python train.py --n_head=7 --rope_base=10000.0 --init="normal" --decay_shape="linear" --batch_tokens=[16384, 32768]
Below are experts of layer 5 (counted from 0) of a mixture-of-experts language model. Rows are named router (the router's row for the expert), gate (a neuron's input weights, with its number), up (a neuron's input weights, with its number) and show model dimensions 0-111. Each number is 128 + 32 x the weight over its row's rms, rounded and kept within 0 to 255.
After each expert's rows: "comes after" lists some tokens at least twice as common just before its tokens as in all text; "gets" lists some tokens that make up at least twice as much of what it gets as of all text. This comes from a sample of Wikipedia text that the model never trained on. Tokens count by the router's weight.

# expert 11
router [119 200 159  76  90 155 163 141  91  85  96  97 149 176  67 175 140 105 146 149 125 111 137  86 103  99 148 153  70 140 127 149  98  34 135 112 141 127 204 123 113 100 201 168 130 101 113 174 143 159 109 126 138  70 110 116  82  96 101 132 138 167 122 166  60 131 121  98  88 196 105 171  93 143 100 116 158 138  93  99 113 175  93 116  98 154 127 111 170 144 123 150 135 115 133 171 142 159 143  98 153 104 136 145 113 170 163 152 115 120 156 160]
gate0 [120  63 116 141 142 155 112 166 187 176 120 128 154 162 157 128  99 172  26  73 168 108 153 147 100 223 156 127 183  80 116  94 151 129 144 177 198 127 130 147 139 136 130 158 143 123  78 117 119 146  97 142 165 131 130 118  75 145  61 130 116 102 153 122 105 139  68 148  93 123 141 100 111  88 135 105 160  90 144 106 195 129 151 147 102 138 167 141 146 106  94 157  92 169  44  95 124 112 176 141 134  76 137  94 171  87 163 127 183 161 167 123]
up0 [150 113 141 154 107  77 172  90 198 131 150  95 100  85  89  87 139 117 123 194 101 120 199 112 171  72 121  80 106 177 172 139 138 179 140 109 126  80  90  77 122 122 102 176 143 120 130 153  98 143 107  88 121 113 127 104 144 103  90 124 148 120  55 126 120 139 139 141 183 146  99  61 106 142  94 125 127  96 122 127  93 106 140 139 115 161 171 156 156 159 135 132  98 113 152 169 140 112  95 170 106  99  87 158 109 162 166 152 166 152 145 162]
gate1 [144 169 125  84  97  81 134 121 114 131 142  98 161 117  94 164 122 108 131 118 163 102 152 127 116 145 116 169 158 153 162 177  86  64 116 100 147 104 116 132  96 121 109 161 105 142 106 134 116 163 128 120 122  95 107 101  70 102 144  74 146 131 119 111 113 146 140 126 158 123 173 141  80 113 151 115  76 126  96 155 101 125  75 178 166 126 152  89 146 143 107 117 133 106  69  51 135 100 176 167 157 124 135  99 148  93  96  58 136 156  93 104]
up1 [176 123 160 144 150  55 137 139 119  71  97 146 126  61 143 187  84 126 100 162 160  91 112 180 118 141 133 162  72 163 134 135 162  82 134 151 120 128  92 118 190 146 108 148  76 158 170 182 114 161 156 161  98 106  96 173 114  89 190 161 143 155 152 109 111 123 104 148  67 191 131 113 242 113 113 114 104 122 124  59 113  66 143 122 131 116 157 102  81  83 103 133 113 128 137 117  97 141 122  95 129 123 142  90 116 161 124 124 121 104 119 122]
gate2 [ 96 127 164 122 156  74  37  90 142 167 142 166 168 136  97  86 183 136 145  63 180 128  73  81  97 110 164 182 128 145 155 117 106 140 120 147 104 145 113  79  94 152 179 123 136  75 137 136  87 136  97 104 132 134  97 140 114 118  82 123 121 205 122 136 152 153 160  67 143 145 147  90 120 134  79 148 106 146 134 129 101 169  78  70 105 162 129 130 153 141 112 161 163 159 151 101  75 112 171 101 126 203  89 132 147 142 111 194 154  96  80  77]
up2 [ 87 107 137 103 131  95 134 169 120  59 138  96 181 110 174 168  65 135 103 137 143 115  73 140 138 108 171  96 151  88  77 152 183 118  96 148 149  91 187 178 125 106 118 136 121 178  93 133 133  75 128 198  84 140  83 133  98 116 144 133 116 108 119 156  90  99 155 153 150 169 116 115 155 121  99 124 187 165 144 126 165 102 111 156 156 131  79 168 120 105 138  93 104 127 171 174 109 158 126 147 162  98  89 128  75 150 112  95  95 137 140 110]
comes after: " |", "–", ";", "R", " ", "/"
gets: " ", " 0", "C", " —", "N", "E"

# expert 19
router [127 230 106 125 111 152 121 154  95 139 129 105 188 155  74 140 169 135 146 119 174  71 166 139 142 140 195 176  99 134 124 128 138 120 108 145 121 109 162 120  88  67 119 161 130 121 119 137  65 112 111 149 125  97  85 127 123 123 144 150 134 139  95 181 135 128 101  55 126 169 113 123 104 178 146  79 120 131 124  63 101 179 102 130 159 133  98 162 140 117 117 125  98 145  84 210 133 174 174 154 107 158 133 168 156 166 192 178 115 106 164 144]
gate0 [152 130 108 133 107 139 142 171 124 189 142  68 109  93 118 160 158 171 126 165 150 140 131 123 143 116 112  98 114 164 130  73 194 111 108 104 173 124 122 141  66  86 142  83 168  91 129 172 145  53 123 110  89 133  79 113  84 118  76  54  70 132 150 153 143 145 129  87 118 183 134 217  98 128  76 106 104 140 168 153 147 134 172 129  95  91  93 157 132 108  98 172 120 140 120  85 137 120 144 113 149  58 120 169 141 144 128 176 107 100 179 120]
up0 [161 110 160 120 196 136  86 125 172 126 120  92 132 131 110 125 134 116 111 117 122  74 145 145 116 106 163 175 110 105  93 128 121  58  96 116 144 101 144 137 131  89 121 209  69 157 138 155 135 176 183 169 134 157 131 143 144  76 158 188 185  85 154 184  84 121 164 122 131 165 103 152 103 149  38 150  41 102 129 185  99 191 160 100 127 115 124 135 141 143 194 104 140  95 163 118  92 129 133  78  81 147 141  94 144 179 125  63  98  39  90 113]
gate1 [160  86 107 159 104  89 124 143 135 124 111 170 117  84  89  83 105 122  92 116 181 163  77 163 138 101 150 186 143 152 156 104 161 123 104 125 182 105 131 149  96  81 125 139 130 162 107  82 112 161 127 112  98 123 142 168  93 171 155 185 144 198 100 167 156 182 103 122 150 114  85 184  99 122 108 118 144 131 162 128  98 164  95 155 162  95 199 165 153  81 169 150 132 102 110  79 137 116  88 123 115 110 130 146 106 102 103 135 105 182 156 141]
up1 [ 83 175 110 147 144 154 178 167 160 189 172 192 175 109 109 120 130 134 113 198 110  40 141 117 161 136 195 109 143 121  96 139 116  63 157 171 125 143 115 104 186 154  96  87 130 188  62 169 111  97 166  89 171 111 129  97 188  98 144  95  97  96  79 114 118 132 130 130 114 175 111 123  92 162 126 108  98 138 115 166 176 118 134 117 100 161 102 132 103  79 102 141 149 149 136 162 105 112 169 129 133 143 141 123 150 141 120 139  80 122 132 124]
gate2 [108 119 163 175 172  73  65 198 106 143 125 147 139 168 125 135 134 148 180 142 118 123  86 133 119 177 115 151 128 100 107 136 149  28 118 129 134 114 119 100 131 131 179 163 153 148 149 195 106 154 157  79 165 167  41 115 131 117 137 122 177 152  72 114 136 102 160 161 168  73  99 167 108 168 149 134 142 134  99 158 148  95  98 147 119 110 148  95  84 134 138 113 116 110 115  95 141 146  84 143 119  96 161 134 157 173 133 122 153 117 127 123]
up2 [107 190 104 143 185 190 124 133 107  98 156 161 126 104  69  93 143 145  90 163 124 161 110 155  97  78  94 103 137 175 100 101 156 140 149 162 101 171 140  98 129 145 126 208  74 153 148  54 150  55 185 106 163 117 102 145 148 116 124 159 105  80 132 163 115 121  64  99 156 147 112 108 121 172 126 157 122 184 144 133  57 122  92 200 107  95 117 156 111 105  81 119  77 147 104 121  88 108  82 170 132 133 111  83 181 143 123 108 156  96  83  96]
comes after: " |", ",", ":", "-", " of", " the"
gets: " \"", "==", " T", " B", " M", " D"

# expert 4
router [ 66 175 142  52 117 121 174 142  92 166 161  87 142 147 118 138 171 116 129 121 143 150 157  73  94 145 120 145  69 124 150 145 128 123 164 170 139  80 130  98 110  89 156  52  87 164 121 125  63 123 130 146  65  72 153  99 112  56  90 124 109 175 121 145  54 159 131  83 131 175 124 134 100 185 116  74 167 166 178  56 106 141 134 126 103 159 155 160 122 135 107 158 146 176 125 155 161 128 191 141 116 128 112 159 146 157 154 129  33  80 190 148]
gate0 [118 171 169  97 113 153 125 134  75 197 147  85  76  98 142 125 167 125 118 165 144 130 132 208  98 217 131 122 145 107 124 185  90  90 129 113 108 165 119 123 122 156 121 135 121 158 139 156 104  90  76 193 128  95 167 143 111  71  83 154 152 103 125 125  89 132 157 137 162 150 177 143 103 106 137  80 158 175 130 135  81 151 127  82 134 107 161 186 149 146 104 136  70 134 149 159 135 112 143  61  89 148 141  84 135 100  95 138 130 114  86 120]
up0 [133  98 133 165 103 176 119  87 101 111 161 170 150 163 128 153 117 170 153 127 108  68 142 134 124 107 152 130 113 103 167 196 166 185 129  95 122 156 153 160 114  99  88 175 137 148  95 133 150 126 111  75 138 107 132 183 113 110 181 117 138 144 176 159 125 167 185  99  58 223 166  95 128  99 159 132 204 121 171 158 126 111 138 197  91 163  68 147  95 144 114 109 149 171 142 156  97 137 125  94 146 110 156 117  98 101 147 226 112 171 137 121]
gate1 [128 119 107 124 173 129  83 127  98 152 110 137 155  99 190 113 124 138 171 103 127 109 104 145 163 152 130 157  63 123 140 122 164 128 162 101 132 126 134  78  90 147 168 118  92 131 125 138 142 159 118 177 108 128 125 100 128 130 158 173 128  85  98 106  41 162  71 155 112 191 121  93 169 137 126 126  92 183 175 112 106  90 137 100 142 167  84 123 174  84 121 119 187 119 162 214  98 157 134 160 161 124 118 154  97 136 101 117 152  72 147 129]
up1 [128  90 123 150 105 142 112  88 147 108 132 109 127 120 125 102 103 178 143 197 156 158 146  68 188 126 143 190 174 129  95 138 113 152 141 136 129 104 114 154 120 118 124 141 146  98 120  60  82  64  67 117 112 177 131 127 195 120 110  58 174 143 113 189 108 162 152  89 107 144 182 187 114 134 144  93 191 164 140  96 140  92 193 118 108 147  96 115 166  81 108  88 150 108 174 166 152  90 143  69  98 159 127 189 142 119  65  90 128 131 150  92]
gate2 [131 134 130 151 175 137 154 107 165 128 147 113 150 126 140  95  95  84 147 199 121 101 141 139 145 173  93 138 127 107 181 126 118  83 137 116 180 164 121 168 114 140 144 109 111 106 120  92  98 131 120 149 153 122 208 112 171 132 160  89 126 144 110 155 111  72 145 111 142 131  73  88 105  89  97 117 159 149 176 115 152 142 189 162  94 134  95  88 178  93 138 101 134 141 175 129 204  87 128 232 145 106 135 161 126 132 141 101 191 111 106 149]
up2 [102  80 139 159 111 151 147 111 134  98 160  70 134  94 151 137 113 133 108 166  55 107 144 197 128 192 116 104 146 145 144 168 113  91 106 215 194 176 111 202 139 108 121 145 131 128 127 141  88 115 177 108  83  82 174 124 100 152 122  99  91 175 126  97  59 166 149 126 134  84  58 145 124  88 127 133  97 179 124 140 119 144  99 120  64  73  98 117 145  91 179 151 109 192 177 154 127 106 187 192 157 175 105  76 146 133 115 127 124 176 130 146]
comes after: "-", ",", ")", " (", " •", "),"
gets: " and", ")", ",", "\"", "),", "=="

# expert 0
router [136 150  66 127  93 133 154 131 130 122 135 157 104 149  95 128 129  98 101  98  84  80 138 129 119 122 133 116  99 106 153 173  80 120 177  89 147 153  91 129 127 105 139 135 121 144 150 116 117 120 121 127  86 151  97 144  73  89 103 150 130 173  90 149  90 122  92  79 144 149 122 125 158  71  98 126 141 126 118  86 141 135  73 102 185 155 116 121 154 133 115 159 181  69 111 202 134 136 153 167 171 133  92 119 150 120 172 128 125 141 142 143]
gate0 [146 133 130 108 114 145 107  90 178 103 123 151 108 119 105 171 109  79 125 124 166 146 128 141  96 159 134 113  71  86 120 155 121  96 124 152  69 124 106 107 142 123 124 128  87 125 159 170 152 111  96 118 110 145 188  94 207 146 125 128 131  91 163 135 109  93 151 113 170 129 132 109  86 142 123 149 151 153 141 145 154 109 110 145 108 163  79 143  93 137 143 145 181 135 139 162 193 122  96 131 114 101 119 208 170 177  85  87 113  81  52 108]
up0 [ 90  83 131 199 126 103  90  66 149  84 140  98 149 109 127 152 140  97 119  90 134 149 181 184 143  88 108 160 152 104  89 131 117 196  85 137 154 114 136 144 106 184 129 137 117  94 126 137 140 128  99 142  93 145 104 131  37 121 110 157  92 144 105 157 197 136  85 113 111 177 109 170 118 131 186  59 137  87 101 118 113 157  82  87 154 137 104 157 122 110 131 136  68 113  98 134 137 158 134  92  96 130 101 178 132 144  42 152 120 107 117 127]
gate1 [ 92 176  83 137  93 163  92 144 103 145  74 166  97 168 111  81 183  40 175 110 152 162 165  86 141 104 136 155 176 130 128 148  90  86 111 103 202 131 157 135 106 116  86 140  82 109 142 104 118 100 111 131  92 105 146 161 119 140 143 184 124 144 112 153 112 110 172 169  85 104 131  70 188 137  95 129  72  88 117 132 158 100 140 114 114 161 203 168 157  86 117 164 108 110 106 186 126  91 142 133 124 156  49  80 175 134 123 131 121 108 110  90]
up1 [149 150 151  94 122 134 133 140 129 111 112 124 122 159 131 155 145 162 168 135 173 165 139 122 147 113 170 129 108 142  81 130 162  99  65  69 151 111 124 165 135 136  78 123  82 135  66 128 142 149  93 152  92 141 130 158 107 145  98 148 143 110 166  88 120 126 163 100  79 175 120  56 149  92 129 132 158  98 111 137 129 168 117 105 114 117 148 161  95  87  84 136 147 157 153 164 110  98 124 116 190 125 104 136 108 166 161 147 170 169  78 141]
gate2 [170 114  87 148  56 111 118 127 143 116 107 130  92 137 137 108  67 158 130  99 112 173 165 177 139 161 194 130 147 107 113 147 171 187 144 141 160  86  83 138  92 107  99 124 144 132  87 125  89 121 155 125 167 143 147 140 127 106 170 150 105 100 131 152 153  90 147 147 128 128 125 154 140 152 110 131 128 123 143 115 160 101 100 134  97 207 111  94 104 106 135  81  87  94 172 142 163 148 151 115 152 103  97 116 161 115 180 144 158 155 167 124]
up2 [108 155 144  62 125 121  78  80 129  98 130 177 187 144 100 187 166 101 153 131 122  91 115  61 132 132 174 144  55 145 125 172  87 110 130 115  86 184 162 137 123 168 183 155 119 105 142  91 167 123 115 134 128  99 143 105 198 124  84 129 145 148 136 104 190 150 117 122 174 124 106 177 106 139  94 168 164 141  79 112  83  86  99 196 134  92 141 163  69 103  79 127 122 191 128  91 122 138  81 129 129 119 178 116 111 156 124 141 129 163 125 143]
comes after: "\n", " ", ")", " 0", "%", " 1"
gets: " |", ".", "|", "-", ":", ";"

# expert 17
router [135 115  68 142 108 105 162  70  73  79 126 145 137  79 114 147 129 105 172 140 102 132 143  93 107  90 163 194  65 129 154 123 163 104  99 106 113 128 163 153 108 140  95  83 130 124 136 152  98 152 107 127 105  98 128 128 114 111 146 174 128 136  44 152  70 168 126  80  99 173 107 146 101 157 105 107 148 158  84 103  97 148  90 112 133 120 141 178 130  94  82 141 133  96  88 192 183 131 136 112 137  72 151 127  95  64 195 174  85 148 157 146]
gate0 [103 104 127 200 150 159 135 119 124  94 143 116 115 145 144 146 149 137 124  88  82 116 143 207  94 112 126 125  95 116  59 160 128 107 106 161 135 150 164 168 112 183 175  98 140 123 110 194  82 127 111  85 141 110  82  81  81  83  95 157 163 136 136 183 135  88 117 167 109 132 185 117  97  96 151 115  88  84  89 114 121  88 163 149  93 128 146  73 133 129 155  80 128 133 110 156 127 128 123  90 116  97 182  99 101 123 141 134 147 168 105  99]
up0 [ 96 111 112 127 162 107 119 114  73 143 136 134 170 171  99  92  91  98 178  99  47  77 136 170 113 129  67 140 131 174  95 159 128 115 142 126 143 102 126  82 158 145 135 158 152 118  67  65 131  88 132 138 121 146 123 120 150  37 155 154 154  67 126 167 160 119 159 128 152  77 140 161 181 117  65 115  90  97 114 185  96  75 123  64 143 104  84 143  79 144 119 153 144 113  72 119 129 132 109 126 132  95 127 122 140 123 114 121  99 131 156 150]
gate1 [146 123 107 140 110 152 147 152 127 129 128 134 108 110 147 127 102 164 130 106 166 150 103  72 100 111 201 174 113 162  80 150 148 127 189 144 100 151 131 153 153 157  87 166 107 177  95  67 154 154 130  94 133 155 112 103  88 124 177 111 162 147 134  94 132 111 110 207 104 134 127  68 122 129 122 151 103 143  47 145  92 108 105 154 104 122 173  93 131 139  77  88 123 176 183 113 130 112 168 153 129 149  99 160 126 131 102 165  84  82  77  61]
up1 [144 161 104  83 124 178 116  99 103  86 173  98 100 159 119  41 106 140 103 111 132  84  69 135 152 201 125 109 164 131 151 152 108 190 110 142 206 147  94 104 112 116 133 107 156 152 138 116 133  84 153 112 167  91 124 134  86 156 136 173 131 151 124 180 124 139 130 153 108 169  72 123 151 126 191  89 166 171 146  45 157 105 159 110  92 145 112  95 105 165 164 127 102 162 137 131  89 121 154 148 103  41 156 114 119 160  84  67 113 118  66 161]
gate2 [132 145 135 191 115 105 153 142 138 142  88 155 105  56 161 125 104 141  94 115 145 139 139 124 105 108 213 134 105 134 126 167 129 151 141 163 137 159 156 119  71 108 121 125 101 126 155 157 132  88 122  82  83  66  79 186 136  87  45 135  85 185 118 148 110 113 164 165 152 139  78 123  78  83 141 154  99 111 150  67 115 132 177  97 106 128 154 101  95  48 128 177 157 129 108 116 118  38 154 127 150 139 125 115 153  40  84 136  69 130 170  97]
up2 [119 178 129 129  71 131 123 110 156 106 133 135 108 192 163 103 114 169 124 243 136 142 114 101 145  55 133 153 137 100 128 113 108 150 104 159  94 130  72  73 153 133 144 178 178 156 152 153 184 122 148 115  82 103 145 103 137 142  99 120 181 157 145 131 105 142 157 172 131 102  89 139 101  94 124 133 107  80  79 185 127  93 108 109 102 116 112 155 133  84  73 147  72 241 122  69 132 193 144 103  83  59 118 151 124 115 142 188 159 121 132 132]
comes after: " of", " in", " to", " was", " for", " and"
gets: " the", " a", "ed", " The", " his", "'s"

# expert 10
router [134 144 163  94 121 186 174 138  56 142 128 146 129 115 142 147 168  76 116 113 138 121 176 132 118 130 129 205 112 123 128  94 108 101 144 114  87  97 179 169 130 131 190  72  83  99 117 146  81 146  85 162 122  48 181 198  73 125  97 191 121 115  95 185  74 128 132 108 124 141 129 161  82 161 116 122 120 105 120 102 114 152  96 119 155 186 107 100 174  96  85 188 177 106 120 170 149 167 175  94 125 136 117 166 145 166 150 169  91 103 151 145]
gate0 [159 115 101 150 140 161  89 111  86  97 148 111 166  99  51 190 145 153  92 103 115  90 139 119 129  96 116 199 158 130 132 165 107 150 105  95 130  88 150 176 150 106 118 153 141  93 148 116  14 115 121 131 119  62  95 179 144 155 136 169  87 101 100 100 111 168 146 134 166 170 185 157 108 159 158 144 196 146 149 161 125 135 156 154 143 148 143 174 110 172 158  88 125 124 137 115 132 130 161  74 129 123 133 153 144  98 145 126 117 137 130 144]
up0 [139  76 118 223 135 157 128 138 120 125 140 152 104 116  97  75 116 162 139 141 165 140 141 122 112  95 118 155 185 127 128 190  94 136  99 131 127 131 150 138 117 138 162 158 135 106 138  82 102 212 161 177  68 161  92 169 158 118 117 126 146 114 138 154 116 153 128 169 102 160 135 220 189 188 111 134  90 170 179 149 163 171 136 180 104 184  76 219 145  99 119 156  93  95 118 155 121  89 144  92  90  85 113 199  88  68 108 122 150 123 148  82]
gate1 [110 159 141 133 149  46 124 150 145 143 148  86 138 101 144 108 195  93 115 171 172  93 113 160 119  80 163 142 137 114 149 129  99 106 100 128  82 107 150 143 124  93 112 173 153 154 146 120  66 134 143 140 159 150 107 102 110 133 133 146 101 111 134 214 170 145 175 133  59 138 127 156  87  84 156 174 127  69  88 190  98 167  76  46  97 136 155 152 130 141 113 123 113 118 133  66 134 117 113  82  96 165 141 118 200  82 137 114 153 116  79 132]
up1 [112 114 150 147 163 151 154 119 131 130  90 127 138 164 130 166 145 163 149 177  69  50  95  67 114 112 108 112 118 181 125 123 108 148 100 123 165 160 168 168 108 169 137 107 163 118 119 137  92 148 154 111 180  87  84 108 135 147  92 102 124 127 128 160 147  94  69 153 140 173 159 144 100 139 158  98 121 102 120 116 182 117 174 153 158 169  69 151 106 190 103 135 133 123 146 127 146 174 106 128 171  66  94 181 109 148 146 110 134 135 138 164]
gate2 [127  58 105 150 180 119 135 133 119 158  76 110 136 110 205  90 108  96 126 151 166 135 137 141 121 119 144 134 166 109 115  67 129 155 118  87 114  95 130 129 138 158 110 109 137 141 113  98 122 139 147 104  82 156 130 130  85 121 115 139 106  77 126 131 132 106  85 129 123 106 111 132 134 161 170 147 139 129 162 102 149  86 131 153 179 157 134 135 175 145  93 138 173 152  91 117 158 138 122  37 115 112  82  89 113 125  95 137 110 129 168  91]
up2 [110 118 129 160 192  80 141 155 129  92 126  99 132 106 114 123 144 143 169 139 116 142 152 110  92  83 130  94 163 134 174 170  74  75  96 117  90 109 137  80  54 145 119 157 155  86 167 107 132 161 175 105 131 122 111  99 146 134 122 115 118 149  95 140 160 164  85 152 118 112 177 199 102 109 158 158 140 145 159  90 142  92 125 158 123 187 136  96  42  93 188 116 175 201 140 103  92 160 135 149 135 108 153 140 162 155  69 157 127 143 123 190]
comes after: "\n", " |", ".", "==", "===", ")"
gets: "\n", " W", " w", " R", " (", "=="

# expert 16
router [ 67 118 114 124 140 140 151 168  65  98 125 138 117 161  77 145 189  87 111 129 126  71 109 148 169  89 165 153 107 152 105 219 131  91 112 163 116 140  81 107 115 111 180  88 124 120  85 128 111 118 109 130 108  88 160 124  38  94  78 180 117 144  62 173  75 112  52 123 118 127 156 142 105 137 114 139 143 131 108 116  87 128 146 142 151 202 124 151 126 113  84 126 128 128 151 142 125 123 172 163 199  84 120 105 170 172 118 130 151  73 146 121]
gate0 [ 65 147  99 104 143 147  64 150 138 123 128  85 137 162 117 148 127  93  81 147 139 137 121  93 121 113 192 194  72 105 172 165  81  73 110 163 150 158 148  87 112 157 107 112  85  68 185 147 161 114  75 154  81  88 137 134 129 110 108 114 120 142 110  82 119 124 138  53 133 111 118 128 118 152  97 132 120 107 159 135 118 162 104 189 220 140 140 154 138 105 101  87  85 136 107  93 113 116 152 202 108 126 142 134 133 149 124 161  47  86 105  70]
up0 [ 44 142 143 154 173 135  36 149 171 109  82  74 153  97 120  89 160 105  96 134 116 120 154 139  98 127 117 150 116 131 157 156 108  75 111 155  92 173 182 141 185 113 141  54 115  86 122  75  92  88 164  84 113 104 124  85 121 106  98 115 140  54 156  97 145 107 105 139 132 121  94 193 134 186 125 167 158  96 106  81 152 125 120  92 193 154  94 154  81 126  86 168 122 146 106 162  83 102 122 156 158 145 156 176  83 169 147 182  95  96 128 104]
gate1 [167  91 146 147 118 201  83 135  92  83  89 127 123 154 133  77 113 107 150 137 133 102 110 126 140 108 146 153 162 158 142 166  88 133 123  71 155 149 149 157 122 187 132 139 151 177 128 156 105 128 124 117 115 135 146 161 167  80 111 141 129 109 110 214 128 136 104 130 131 170 174 164 111 113  93 159 151  74 150 136  86 147 105  89 189 189 115 152 104 115 101 184 100 129 132 117  88 159 139 148 153 124  58  68  71 166 126 106 155 130 106 124]
up1 [ 91 140 121 124 148 136  64 147  91 166  71  89 104 128  55 165 124 118 108 167 110 135 111  97 179 116 130  83 141 101 129 162 123  89 119 119  75 129  96 109 114 112 228 106 109 158 139 137 127 128 155  72 138 115 114 105 142 139  78 107 172 146 136 117  89 132 118  92  52 107 137 130 125 178 100 148 136 129 126 117 156 162  94 109 184 120  87 171  93 113 109 139  94 136 183 130 116 162 141  79 158  86 134 176 119 116 147 128 181  66  94 153]
gate2 [159 144 111 168 160 117 169 123  50  98 134 142 114 130 162 119 156 118  72 132 180 172 161 164  85 190 132 168 105  83 118 125 153 110  72  99 183 146 136 105 144 146 146 116 154 124  81 152 102 175 132 122  80 140 171 114 116 162 123 161 147 154 130 114 110 211 136 127 147 136  95 102 133 116 127 118 131 114  96 141  92 136  93 113 126 125 138 109 119 125 130 142 157 145 173 127 130 110 182 150  86  91 139  82 115 143 143 131 126 157  60 108]
up2 [150 158 141 110 121 146 108 113  74 150 155  96 131 146 189 123  98  77 124 113 111 117 139 131 133 151 143 116 144 201 117 132 133 160 174 229 130 139 124  81 110 139 112  88 137 157 144 120 135 115 135 148 156 131 123 174  89 116 120 140 175 209  80 123 144 123 118 159 146 118 135  83 153 119 108  80 103 137 124 125 164  91  92 187 130  79 199 115 114  98 183 154 128 141 194 171 126 155 123 159  70 111 137 117 126  83  52  94 127 148 163  67]
comes after: " |", "–", "|", ".", " (", ":"
gets: " 1", " 2", "1", " 3", "3", "2"